config = dict(
    n_layer=8,
    moe_layers=[0, 1, 2, 3, 4, 5, 6, 7],
    router_score='softmax',
    routed_scale=1.0,
    beta1=0.95,
    warmup_steps=471,
)
Below are experts of layer 5 (counted from 0) of a mixture-of-experts language model. Rows are named router (the router's row for the expert), up (a neuron's input weights, with its number) and show model dimensions 0-159. Each number is 128 + 32 x the weight over its row's rms, rounded and kept within 0 to 255. Numbers have three digits each.
Before each expert's rows: a language model's description of what the expert responds to. This comes from a sample of Wikipedia text that the model never trained on.

# expert 11
Description: Colons in infobox lines such as Coordinates:, degree signs, and inner word pieces after a capital E, such as E-th-nographically, Or-est-es.
router:106089120105095120162114174122149106123132173086162140118129126109168115090183130078098119121138102096188073141121154170110117082181103076108115097149071154135118144181116127165188170103154091129156072131089128173124131095073130156140175121099114138140089099115136147127145172103140165101122160119154146067135098162081070163102088157125135072091132095127132088119155168104129112069130109117153060098158165071120099139131137123070137153150111161113139106141144121136121116156171178
up0:105132150125089154162136233111195077130118140129087129130105138151121172058136122160113164096130089179149046146150136162116051106132107134095110122118024129196104112237145111128150106162125166144180149172092120117126156159118182176068148087153108124131124173072091154118117103097183123128103123100128174072130117116104077108135121083105137181074172127127160115122111111103129149136162119130111126115120165096153100153189126126092162162120100107174156114100079183174141189142141151

# expert 3
Description: Inner word fragments following short consonant starts, such as up-he-ld, perip-her-al, rep-air, Fut-ur-ist; also He, round, en dashes.
router:099131150088081146105137123087112100187171172171154109089135115151104111097109143146153152142189116128121109146136120131078098106145072150115136092174165138131156124161192109157130112097144103123163106134124100170098126094135115042077132163158129133121136125106132112047132145062143127134158102120125149103184195090108140192091090167072209115136166103108160048093183158161181135081093134159146119168162176102137183108139083123136112204120189092099160105126144173172152158134173129
up0:126128136095056121173088165142147091162159096107073147144170110135074110097234142112128112130117082099168108177142144129031082145132096124144121120129076208168132095135120052169106050172123100122158097135164114113140059158174126178082074135103078142151132148125087168145101114139158112120108105149132156099093129109176110130114131146070129074110149135133143184120120154087087156124150156091178147157089156138121099175170125059080168187115069085121125146181075100173066183161151123

# expert 8
Description: Prepositions such as on, at, in, of, plus m/M pieces starting names or words, such as Ahmadu, Item, Magazine, Majority.
router:093163160126143127171189131110096126110144113149167200140106124179156093161150158085090148113175049102117074130146155163094144124177119125064123119139091159130135130168139121158134089150126162138155114137109097174089088112114112108127146112224129154137079145086097155093118083078147139145152097186101166040125110179109165152115131171147150127100117114083147149077137188195130149121154076159125087179125164078093158087169125095079104136196135151100142124113148095134110153111162097
up0:137096192092090134156129153173082120118135133083123128160162144179145089042138106113174161082134110109144109134128076077061109059169052115065167088121086155163135087180124066128111073078135123128094132076119105112142118131111127138100115120181117132169115089100093113187125137089153088123131132155121168129121121125124123133161114092091146018100172110178127128073122202109155116121161096159145140123143190118120159092169174161110166169119071094102117152130080134124132146140168146

# expert 10
Description: Paragraph breaks, newlines and == heading markers, plus pieces of European surnames after a first name, as in Castellani, Hartley.
router:113159124132097100104146103150158091132184098209197168173130160133103122152191157096112093160059110104164121158157134145084130083139058058143086109168105133166162157157184132180037139091152142066165117160095106161102140073090154130112172133139117112108092115081148185161141094133152070144142161131126120099126095112130121117084094110110127128121183124142130126174128130162161078091091167104099076121170123117144149080156126157147107169131130157096140107065107152150122143145149144
up0:101111106088109162169078147130147051131144086136121144109127141150078129044211143122185120151104085136113113092126132108074078089104086114140162104079121128165159141166116074122148125186150095125119077118125165170102183113125127141096102119131119104116120154116102199163110206086203115112141072120159139138106088102105138118182096129131071075088134108174178150116116183133118125211115075103196170134115158176089158188200119142083182189143094075105106167165135104151142186086156111

# expert 24
Description: Verbs was, is, had, has been after a subject like It or He, plus closing parentheses and Nordic surname pieces like -dóttir.
router:098110166101135129122135140124098069127122178194160113120150169115103168083184121112063140090151123144123106083099152160110160086130095114126102132119128106151184176130133093149121159118142120110151129107117112095098104060172090085093100125143105120123145166049109180075072127166155124130130125156138133144165124167124125123111064170087114113122184000088153086169140146137154110119172164177097101154220108124156173107134111105160081134156129143088155129092131125155149166183122159
up0:106125140148126153109026141125153084174143138127128139120116120145101136094206162084168188155088152164111111106166106132084102117134099109143164119131062213174165082133130095144130123131128107132117103141149169122112120159173142114056151128163144161133136156106083182127102156104194049159149109100105192121116109148136150153125098080122082119073126111134146149104154141084226153127195098149157143167108158130100151154149187105111142176069149131127136148202113074130082128156150093

# expert 23
Description: Number words two, three, four and per; percentage cells in tables; pieces like ow in Powys or Powis, en, op in encyclopedia.
router:134145190077145082145204162094066100108191155165172165108133163157169174132142133089151081105160107136171116132147162148054133131180098104091134140112126110096111149159161111163083141061167179109129094135152067121096086102194106106096145085119115132162116126058133175121112087136222129128121179167154114095150133116116107174093107124107156131078137099115114135084161201101151131138166194130101135181138156086084193079135149139094073124134155101141158118121083149159105137145141144
up0:118185122135087137169123180112172113104166134131120174090122197149069092052125136144147131113104157111053159136163160113091130118175103132100073139118076182125117157132112106145141141104051145146188110112129130137152121106164100146114136113101125169160166173083137155162114136139173145132157118114092144144114166087154128164149140141113160128080131109117117154071129168105158195115139114132136161095147183134124112114153158112131122171115180109112156181135087077128077138137137168

# expert 4
Description: Word-initial consonant pieces such as f, p, r, P, F opening longer words, plus "of", "for", "with", as in Fundamentals, Ponta, tuition fee.
router:110145167123142106134204137102108095093113076175160168153159135159150184082087127113118123133150052096133074130150145124067106084193100094184062138157119113096126135142136107158138134129124100156169089136122118190127150129139119052093134073161090137159048140084126177074091093122188155145120115171093150055095152133107116161121110129166126098128153147136128061055161166107142117115172091159112102163098159135138138098137142128145066155125190123132183130156095131139124107101110148
up0:028072148072088162134056121061126082115148137107135222121127150144061088101152096122177165091126107134126107151121150116089093116084062148128138149134088154162139122118115127141154112147126108145091091143167111129176133169122142111095111207123115144083103138125144136147153134079135128068094167145098145118089128084111095166115089149137152138093156112114124129146109146097157157127184110128129153168176186117167135124183112146129109165159091131141114116117126143153131122135129078

# expert 12
Description: Adverb endings -ly, verb forms and function words after was/is/were, such as not, up, also, only, them, studied, performed.
router:073102161103078121162214141142125101076178093163188097132158142195100103114072136139094077102152107149137093134121175093122139139196093108125099120132127133139135165099204074135126101130170122110172126105129076129134133104124112111100203100119099091135092126067133142052148131097156105091105147125115142094139145138127091162119127178110086127125130042090121135088088164141159159104132148224071077166175104115180134081112164121130082123107201172091153112123144125150107106173153161
up0:127136083051115131132114122145166115157114119121160197099133118122093129069131137105113137105143078132104153140098108106086133116152069133140054150049152138151160065105170075147152126125115079092109119131158158130123193160139117140094113130161213178129141203075125190126131155123183150116110090114119191143114085131095126111140126145101102044126133085101154090116101177130135126135144111153164175157181147080094147118136146125099099174113112150075089074132083159162137215122133122

# expert 30
Description: Lone spaces and suffix pieces like -ide, -ace, -ity, plus words like called, from, home, Best in titles and lists.
router:150148119120136078150121149134152139124138171160119143093179119117114193084128136132104118052162117168175120138123105173126126145106100113133111093126132175149146109174167152144102153123119126130154117153180112177108117048089136075133165067139144072165086109059111139125115132088142186151127170204111171075175189093103131137111100138165181131176147028131142114141105117116102083081163162193139104182098151112148177090146111137145135152161143128096147105075154147088082143100211125
up0:121151105096092121162078152115122103116095096125102149094092126185075214141190117070099167088131091138122134126175095154141127113131055132105099129086113166206131126148134100101101099165134091193111095129133076071101103102145078135075142091179151149129139163129141174118103070073185057112076176162073194141089077112117116146160066098109131124086147122150151150093125133138181115168148134152163138117141179055119132154189108148155177165087135156095145085119066083180124130098198154

# expert 26
Description: Place-name words Santa, San, Saint, St., Port, Cape, plus second pieces after S, L or V, as in Las Vegas, Via.
router:101168158085139117127120060090121084171167153147150142143153104094105150082158169085085113107147126115119149117164126118088086136098099090138107136138099129115101151145189170152046110149078141107156106140125124150123117033144133093106172102145102065170136140078144141173158113128200099073068206185118096113203140112125099178105142147092183106155147078052111126081118177142128049098132132112151115163107149070128150151169118072126144159114155131153168173112122115142153118141188120
up0:096098118148156113129088171171140147089159106089080149148182124158159188099200105110135168107065133108116124142149132119076101099124067117155170134075059178151120110139050126126074120129118156104126145145110170153109134185155158118105126136110123152175151083107113160121132150076215146146136101122106128128086162147107102131139071106111129129079191097148146183139133113113121183133183094143129124128157179159107102101187175115092085146077120116137175167126079159133137130093186078

# expert 2
Description: Digit pieces in the middle or end of years, identifiers, vote counts and codes, such as 1'98', 2'011', 46755'000'.
router:164084145136134094146160122105092114112092120169153158183155114148107147144149150104125153142158092182170124118090142137055079110180074105120134133154053067131173166192154095149129112100099085071173118127080111111121126113123090111108100149201125096212132115085120162084099137098148111104114133199131168107107120118149095162162151161105108102064141084069145153074138160152148112104123124158155126191132148134136138081145126095174131184160162188116179067139116116175149096160158117
up8:125235203108092149144163117185120104150118137170081135090132198169086116108086104118052110117070060097166108096164116215114135173138082127121099129153155095110147114142173126138122071140100123120175108164139162177078075146156141177149136108116149113114172090086102103101186113144124116131105177127170125141074140141089107141045133134120119132119168123094062066158095144166120120154117094142088132125151119142175164146119097123166127108143135166163167065148132160130097167141125117

# expert 0
Description: Mid-word and final pieces of personal names and taxon epithets, plus name starts like J, Jo, John, Ann.
router:082125141108119125144156165168109101184137133131088144147103143119103181107139112089070122097151103167126102121124149185142083157206113137043103123118099179129093167158160077150053085110096111128200139137116064143071107087141130078092144113127103100141123138046143180134149094144150157119103151173146176128155080147131083130119084168176119159082183080087122141098108145134131080109079105146120128147180093107177160136165145136116120142101169151135182115114095161160132173146140199
up0:088143166134118141125122178124137102134107083108122195163115153166126149104162144091089118137192112097132109151160197113099093151129034145084141112090031204158112141153120059139187151108140123132113095137136164166142123166162132113135120131173160153178148132067153146179140110046115166120102116148093156102060044089157120092155124119159051136114140106138097137095122147183095154141131074169150129083174184150131127130164204090092131184062090100109112157110088145144169153095150100

# expert 15
Description: The words and, or, &, of the, plus first pieces of names and words, like Qi, Ke, Qu, Ta.
router:091178114068121094167172122110152127091089143141139085162153113130107124168160146119161105133162073138135128113128165139108190135159034071147111082136116161113102149084151111166121093104144114097136098163127112168182098099151128129152106134141079099141087144091161197105138099099147127086159154141134181095111116112117149166110128116145162082129163096124128127114125162145100061138110166138150086153123157058163137126151116116083132186116127149156091114062088076190110129129162165
up0:145154142117067146155135146101152088162124152139099117120120146165119127059157158109128124087107143114128124103209090124132114112195041128089172106082035150157091136141092102160142130159154144126130073184112174083068142171181116114115115129143096160140130174109161107127135141108146121153134141144129118129059114077112064147101062116121123157110140106099145132098150165171139138131137108163164170133057192138156136136198196097142085140091157114144093162156058154172130169114145082

# expert 27
Description: First letters or clusters of capitalized words after line breaks or pipes, such as B, S, Sh, W, Wh, and newlines in lists.
router:122153146102101077138149148080067123201164130121132164109132092098122142081088166152096177054146127125158085146168121166104155127153099117099102097182070136150121151174177122167145093117132127145156107126108094152123099121118129104112172085132084146120120151131125106109139021149137162062090161158105172096131151146132144155096132112194155156121163145093127118098143146129120127108103156130167129148134157110149203094161079137117143178147138113073122101089150164156165145173134117
up0:102136075110100114083085122157140042109137097139144144147114172122054137063221144132117131139134118105134125138115153123090087120104059097130127164048091157092134114185087049139157090176131111129156149144092117107160134172155140120083160111127122173123200157152142152173149129103168090108113154177113185131091090133147142147131079099108115169099125094131189161121168120092106152156210105115141136168092183111136131143198153120089159132065130122170108170166103165107138191067151093

# expert 19
Description: Commas after plural or -y words in lists and clauses, plus mid-word pieces like y, ip, Ar, as in toy, busy, Receipts.
router:117115161088135081119155149153131088115132089182148121082161084184095105104152085112048128106171109169161127119105152206165103097187098097132097093139098137118156176192135132157091153112139112152176135094120106172064116010149090066137114088125170134145114101083101142103106079072091188136113139130094155131122125099083083165163112169130146127090130137091116066094167160109149102140126141175104104141160148123094176078136120158099138126125087143148155125116097117167133156166151127
up0:216148153112108116142117247110142087174166100121078129163117155123147151046163112125109149095081124101103118113153167086084111106130122143095154175065141167145127118138130125138125167061139138157140109071140141113113088137123089084084127118142175178153154109145089156139096121120161089193062136155114089088083093096152122115178103083107140127116099124102100165103103154148128166142184079130148132145156155099089081104142177137136126126066162113085091142151038112134104139126146116

# expert 16
Description: Pipes, semicolons and numbers in sports tables and standings, plus "if" inside qualifier, and words like rank, runner-up, goals.
router:111123167077078141146189196138119116116162131160147161117153113136103163118156130165094171124151131137172083101172135142036098111153112060082106075143109145144077146159142126122061126113094100164121113147103078163104110061139075067104179103130129122147123100083138140043126112105168167113091170148109101102126128151058135134092134172123169156133176078119127122164137182086158060153089152168112106149135172097210092111129104145165117196149195131132151109109119114113175155108175131
up8:102108157111131182081169125100104117107150078118125150148093167180051217089109140092125109109110109125209081167148132179092079087150132086132117127136147138138094138140134061142067108075136138100121118124097191143096128143154119114145141159123154093099148111104135168142141104183138102152155093136165155111122116123103046144119115138153118152136196109145140087090191110214190153102154165174119129077105158118165106164177120143176085068210127134118121132177085160096156105136136163

# expert 9
Description: Head nouns and word pieces right after the or an adjective, like film, album, town, population, plus relative ", which", ", who".
router:098131161114082077108195142135121090160120160135177198114178149125046104098171145104128112083155082151113102123164130198070136126158096073128055101132101098168051134114147129175086110088137092128146088135126100168096116120134107057131146103154146104149141088056127140127085138131176155114136144146150189140135160139093122141085115153117081135137176034109133092059143153109177095137169148175120082164138201120169132107157127151142100185119107122137165080092124123135091146137180178
up0:115157099103044126154113162174200122129101121110105094191124141131090146081213125143077165057130098144090071133114132108088109091133085135133128151115019171140134156211115085149138125145132146110145084159165168138123143178170089161121180122128148146120114128092136131154099147089100167073151135134153200109100103132095133160177159149151129116130109124182173127109157170180106149117190067177200206185090176167147152137132133130150146134125131150115107096171127106098088098137123088

# expert 31
Description: Complete nouns and noun endings after "of the" or "the", often institutions and places, as in Department, Queensland, University, King Wilhelm I.
router:096127153108103040131137164160105073106167121130111131124136155103060150122124153115089100130144100147191128103135121154060123126171133098102086111127079121112088176125170105123068094114149140143220116129137122141103112115129130101121124119233140054138131132068121154079088121147179157131102128165115181094132140141047122125085094088098113172140155027120154109123159153156158102123164141148145095142200123113173160126122152157138084153149176134108142116100116153129086135119183201
up0:060169155107088134139069210163175111146087196135108091085122138165183136073184133089155141136126102114070144161186140124129116119152105140133175102111089133138148123168153079120127089138090131128163107155140142104062167126164165142078136086158104123138147127138164153099094143114154069100129153178103120130068078163107092172122110198106096127113179008176103115148129131123170140141146128168202124124091119107134110173198176154168110161148108178127130161165082144098083207100104087

# expert 7
Description: Word pieces like "el", "il" inside names and prefixes like re, dis, ad, al, as in Reel, Adelphi, Rommel, disabled.
router:120120115154050111132089102149182110182167120160134144133141184118101150091108125114077148100126147114139061166144185150095072165173052090137092130142119135118145119163179141211126120157128095107154125123093130226119060096181104114089174105160145147178155119075151191121131095127189131110128145174071168120178104157080092094104032105150166150106169076108115144099113139140141107101152141098164059155127148111120134117144124140139129152130094094130130119099148117110115192104162112
up0:097209127103096188130126176058144078153074126104129121136072153129118133088203095118125140152146159092131127085091124083052133075134049183124144124104118164136105179167136086121098117130117131107121119181156098095174095142168095169063099110120144127087149169136087143148143102101159104096101086096131106120098119168068135178143174144090137092061121124115187159099099149114111178119083115131198176111190179129131134164227101152125165165163116132144144134158091144099066221114177156

# expert 22
Description: Periods ending sentences, often fused with word endings like "es.", "ing.", plus pieces inside African and Slavic place names like Mogadishu.
router:119202201099103125133187136122105070138155093115119140114135093167089112064146127134113178131107091167126084151144123127148127095190096118065073146167044148171182170153176153133108059091156143123161083107071123128080097125146075109092128135182129104126135128064120138137124151092119082083134145192097141068129165138096100145125080152130111148132110126077163126091098157116191100132136107180102120120121156152169166076121127112149106147137183081117162124142124121196146136146182132
up8:113174154081086069094191136102138142120123193129096114096062125152099192087113148111090127100122116093184086059201130228121087106167128156108130099178066174076128174097136086134114158111189120136066117135081101123077101132191081126093163107141143142121171140099119102158157096217115066153115148148131150071093148106050097102159091140132103125151132096167092136076157147212112113150143157125105096086102121147182114052107125170132130151121160130112140133163075176123184169164108136

# expert 18
Description: Pipe separators and digits in sports and climate tables, plus "to" and auxiliaries after a sports subject: won, could, cannot.
router:129103145107129081129200116121103092160157174133157141180135184197097143101168145128119189095148102125179045117167106154119144082143087141115143144147095140143106175159175091158138117098108153089143053111072126168102134077137133122139141121093096165168131124097164152080114045106167114150117160086054177071182119144139088147118114213119148144093155093101118073086093179185130108129143119181118079106100149089116162092153107105176071161145132118071133172111138174130154164151169138
up0:158125149040081164159078153143118129116087088108159101130118190182098154079179132140136157148136138094115148144141134093016110076170137116114180115126078151095167080127123149130173113129110122125114091143095071186092160156186161147095120111118087122175133189076088163125139139116124133098110125137106119059097145138112129106170085146105135112105140130154107123102119143087147134163252124168099113196150197114135088206142148126091109152142146125141118121156114116182162134126122135

# expert 17
Description: Function words in running prose, such as the, of the, that, this, what, any, both, often before the noun they govern.
router:086135169106104145092178156144159092105145154175146131114091141147139151138148123110106139101196153125144063100150146108120100140169072124109134142163100136169119111171144074182149119089174163136129108127100077186125089081143073086134199106141135089129096134050085140137155158113137111104103145144094164064108107109116098187121164144108154145128165106083127167136150175105140109088106150160128133127157136129155119096123133108103124158095156122129154109108159122142152124140123134
up0:123073137079053144173108131173168117132154098133082142139101125140116138094151143102185208128151104145123132127161157104060130127125079106116095142073093166139168128125112109122156117096123156098131118093098102145149186145105132137134125136127085153147104134103102149161125151115117093135074138117089131085075133096132109133206080092101177147092141124165145127097193161130128166130179091187171112090114152079149095175164153167169076183129170092125097104115127119092132184140175141

# expert 20
Description: Suffixes and second pieces of words (-ed, -al, graduated, Osnabrück), Spanish del, and team words like United in sports tables.
router:099114177072101104105216092120142065111125117145174100185126132127141111137091152116069153115166111115132080123144108129114156163125147098087117100148082157098130199132180096126143117112131128106185093136080108140100066096117136087120152109185114082145145149113095142065143124160109097119138169169155152081192126168134132173086128158149178168104140115131127106118190157154133122090129096115115119131168152091118192094122158102121072163149144137102153144077107088117120173123165209
up0:104125180108074167129109073139119039110165105089125117094127177179083167120146165095195151107138119100117127120122125120104134130134097133153117126182066126126160145144111107145186125134144113155129091078099157103109128117165101138113132118132136159174123133074071155133096084105121120091114113164084172120071104145190132140094061109131122076087219093134142107153117186147188160149201151157165169187117160128104128109141157135102125164100063080098134101141063110147121163094150153

# expert 5
Description: Hyphens in compound headings such as Post-retirement, plus word pieces after a capital or prefix: V in Vice, res in reserve, -v- in Đurović.
router:105095128080119063149193077113059111166115150202131140106152123083129136129134136118089115117199098163151107135111148138122095128178114077081105027118062094102102164128100119169124122069082108106156120143112120134092110109131150094095096121206124097145085142088190095113134184088136122083114144098125158091157183104116111153110161184113108107111112126079184108099146155137154099088135110118112115167090109130117127090074150110120113187158115136166118095091106085162124154148147169
up0:062139168074127173085116163139155127104107163120154175123139147173145115041216107147167134160146105090097132137134150148121085116155064128100111131091095151174147123115127108136130082097133107200123155149117110127131165161164147087078133083129171126172104141057142142133077130116156125106127179131065175130100180100094100125186115132114113117131239138174152134118161171131160133165133168109144127141099163159107119118133186124153075138102139163098103145114088137111102151083160097

# expert 21
Description: Coordinates, units and infobox or table punctuation: °N, ′, km, ft, lb, %, pipes and line breaks in data listings.
router:105120140137115132136167105105098155128155120161130160123139104146094139180128162059122164093201152159136120165186127151095155091169096101087072097124127098127130150167135121130107082104043091071162078132136120134132116114185097112052167118193099138182103091111166185084103120127166126074138114146142161091120140135122101115163128122115099107107135000100137125078197137112130118064154136168124075178125144137139168111125149136143127196152142154110125101168138119144140174097197091
up8:130144118086158087152140152129127141127132201156056115108072068146157192154135092097108111130114136117198147120123136148153106165154096078157174096104117136119109125065153130148112135148144120076080207094118182096093100106188153116120137127112160125141132125167131164142114075146179100103128075088126115106141103132109128079133100211205129121147166132087136057070126154106133125144101149129078096139155076126188157149103059156161144087153117129087143104150133119094138154121144115

# expert 29
Description: Month names before a day or year (May, September), plus second pieces of surnames after H or D, such as Hankey, Hepper.
router:142151145174102122138132098142062113071114173156111110131162131130141145148145146117107193123196083123152053130153094119106162137175117094111092120161079125153150183172170101099112074093080105094134131141109082164064113144153126104119135096155124129159095136103060116096165113103148135097124152154156121115114110135071071183140120121114080141115146107124088120079110143137127118130131085209108102151148139087149117098137110050095111176115125118120144154137080129182093121121204128
up0:115177191131115156110089210103172125141133062114086142092076111179113129051127136183118173148124130187122125168135150121141116148124063130082115098081105142153132124136136140137149147112112090150131113117083117097154121157189120130069147129148107177121108111077155144129162164074193115124134122131091135122107116130125096145123099084078089141121193114161124174081158115065144145112125126139098071114177138124141158075154154141148081133126176154088082151163095076139130161090180143

# expert 6
Description: Sentence or clause starters and linkers like In, As, but, though, under, and year(s) after "a", plus paragraph breaks.
router:100074118093136129122149132105132066125148157173170054117150109184123139125142114087080102116200067174154094108137163169105134075168091137129140072163124149149064087161161121188115088091123108121156140147139081139123107057161138110172179078157161133157078147091068160142106118156113123089117133165125129123116157170093114076143101136123132094146157095096197109022102140119166122114195137098138111131172154084125134117160113074124146163104066161087131104144100076123109122148168099
up0:135126146125137159195069171145153090145175124104072158070118192169105156069166117103151108126120120126135082198106157145103090108184031122096098144105116117148082125173127084125156038105143147091132107168148151098116136160100140189127106104153174152137136180119111205164120132073154166109122163186123155092110074162109138094106087088063102139157134086158133076091117146088190186102153078150146136149171087117160143109199109131104157159179146134062142107127061095165086120113185115

# expert 14
Description: Second pieces of foreign surnames and place names (Beugré, Burkina, Boucetta), plus kin and name words such as father, wife, Mc, John.
router:158157116113085170133156109151134119179186108169151143094147092097079090171075147161118121109151105173174079129111165156125151146154108121084098132161120129086129138134215099169079118103089136110155146143072102155099126077111108098034105120142160098172150111076158105136139155097168126110108137128117166106134132133111128119117111148081121162114164085105185165144161137108139099080112136132189083142153143109181115088161072119167106158136100146136183114107098166122135166141166160
up0:129152168113046138104103216130124062093153134095187168185129190090080139141131107123178163139115113119089170132149140130067062101137050123124106162097102137122144138145139124115121079144118110130109135152131090142146116101093077117102095125120153142173126124074112176128132152099175129117179100162040128099114106128119150106191120105120126174079108100140128185111148126153162158149130081147176204112117124140112121114230128132148154170116103093050067164127117119142124089144208156

# expert 13
Description: Verb and adjective endings with their following function words ("-ed by", "-ing the", "as the"), plus pieces like "ial", "rel", as in decennial, reliant.
router:070132158115117095164148132095106087103134149139140141148146101193107213176094150103083118098138104114150111155148185127095102125152085118120156149200129146143113193167157113197107142134146102085151131127080121180125141141125090102166167114172128116143097109064125138108148133118121107109119149183140106127148130079050076198163097139176099107139148105100104109086159162207182103116117161129102058131112092079143143162126130109154083112129178192104156134116152073116133161119162170
up0:082126193111133177187091141156165112142131152130135121114152140138159126116099114112141201110102074117078087103151121072102119116171076166128123169102070126178136109105148124124157125103118184112128094123127151114112178147167091138031107158183107149143135116090118165118159143115197082119128059127084112113095136107125124121152145085101122111099112133118150112092130143119110197188160134166165197062116199103134115142159139086122143176128097093096114116105075124091103118128145166

# expert 1
Description: Capital N and lowercase n pieces starting words or table cells, plus mid-word "ic" in names and terms, as in Nuphar, Eudicots, Michelbach.
router:097168103115101108151157160119148127126166103144124142143114141140132142130119159143073171061085081188159093133152174207096094112133090092145128097207115113139104168195201117182098165085107111112158126147118125177094126070123116114144128103101131100170073164038109157145118127082121175129101187130092142102137173057091119127157126150166160093099104122050144126090159127154139105130134152129082128144141152126119127092158117102084132156177179164119100055117152121118150138123155096
up0:097149129114160214102127194098167147100139106114175208080124165128129095110153104153146122100146112155131133161113147118106134107150122132149095134088131162148117140163163068144153148148119128164163116238145148114201094125116122163090160113134105183158133170115105130118172108093151157042124200153132146108111095120097081154142085142129151084105163092126146190138132155093157140139162082123172164097194149091094156071153170141155171160093134153107138140194152095141133193060081121

# expert 25
Description: First digits of years, percentages and figures in tables and statistics, like the 1 in 1997 or 1880, plus "re" pieces.
router:112171158145095093171185125067120138177181111159161172129149138103109166137110091088108173137181093147178127191176148155092130104110044092146143121145117163103158129185150096129109113078061073092148100138109142193156164104130091110105167109135104151150147130141107162052161138141166112103137162140176137037159160101101082121144135123116136128169114066105130132139163168154124087137107164159095077134131180124124098147117051128145094203172144149142158083097111137138147138149174117
up28:119110070150103110158134097096152090180113104169212152161177147133105139132145074123082071130187139110137165122120151138080165139148126137128133103143113102110157108183148128132112133113108054171117093173159132163143146109096128134136157093122137110137181183124190240067100123192126173112131191149143140095137147096079156140094105142117094103093138102102113100096127135132138143168133118143122088124128111143119131146129140191180122130119127179148137195069160184140101126127092148

# expert 28
Description: Pipes beginning table rows, row numbers and years, plus pieces after M in names, as in Maputo, Marine, Mesnil.
router:072151115144105096155112106101160097099145219138121141113102102170111124122188210080130161098143134127154173160123149156122152119141085103067143098146112122167122173140160144151119106080152143110134085161114162207114084115132121090093109104177136172142088141088103114141133154080154172109131172126128192059135100137151148121122130164112132101102125093055176136125141173146134122111145118134101101187163128043112158092124150111123056089110157143105108135119151099229171157149174079
up0:131133152109098164099088132154173105145160109139101161103105155136129129081191149127125149094094143094120117165130150130080112133109083095103119121150066141178115153162105044168148082129101124146102128154104131142174108140164147138088156102125144130105143159126070123183112155070176151155098107165073088135081122176138100134173106157138095113019130118158198133126148148100101149167148122124136103162128159120149135116203112194149100144127138102101159141123083136150106190102135104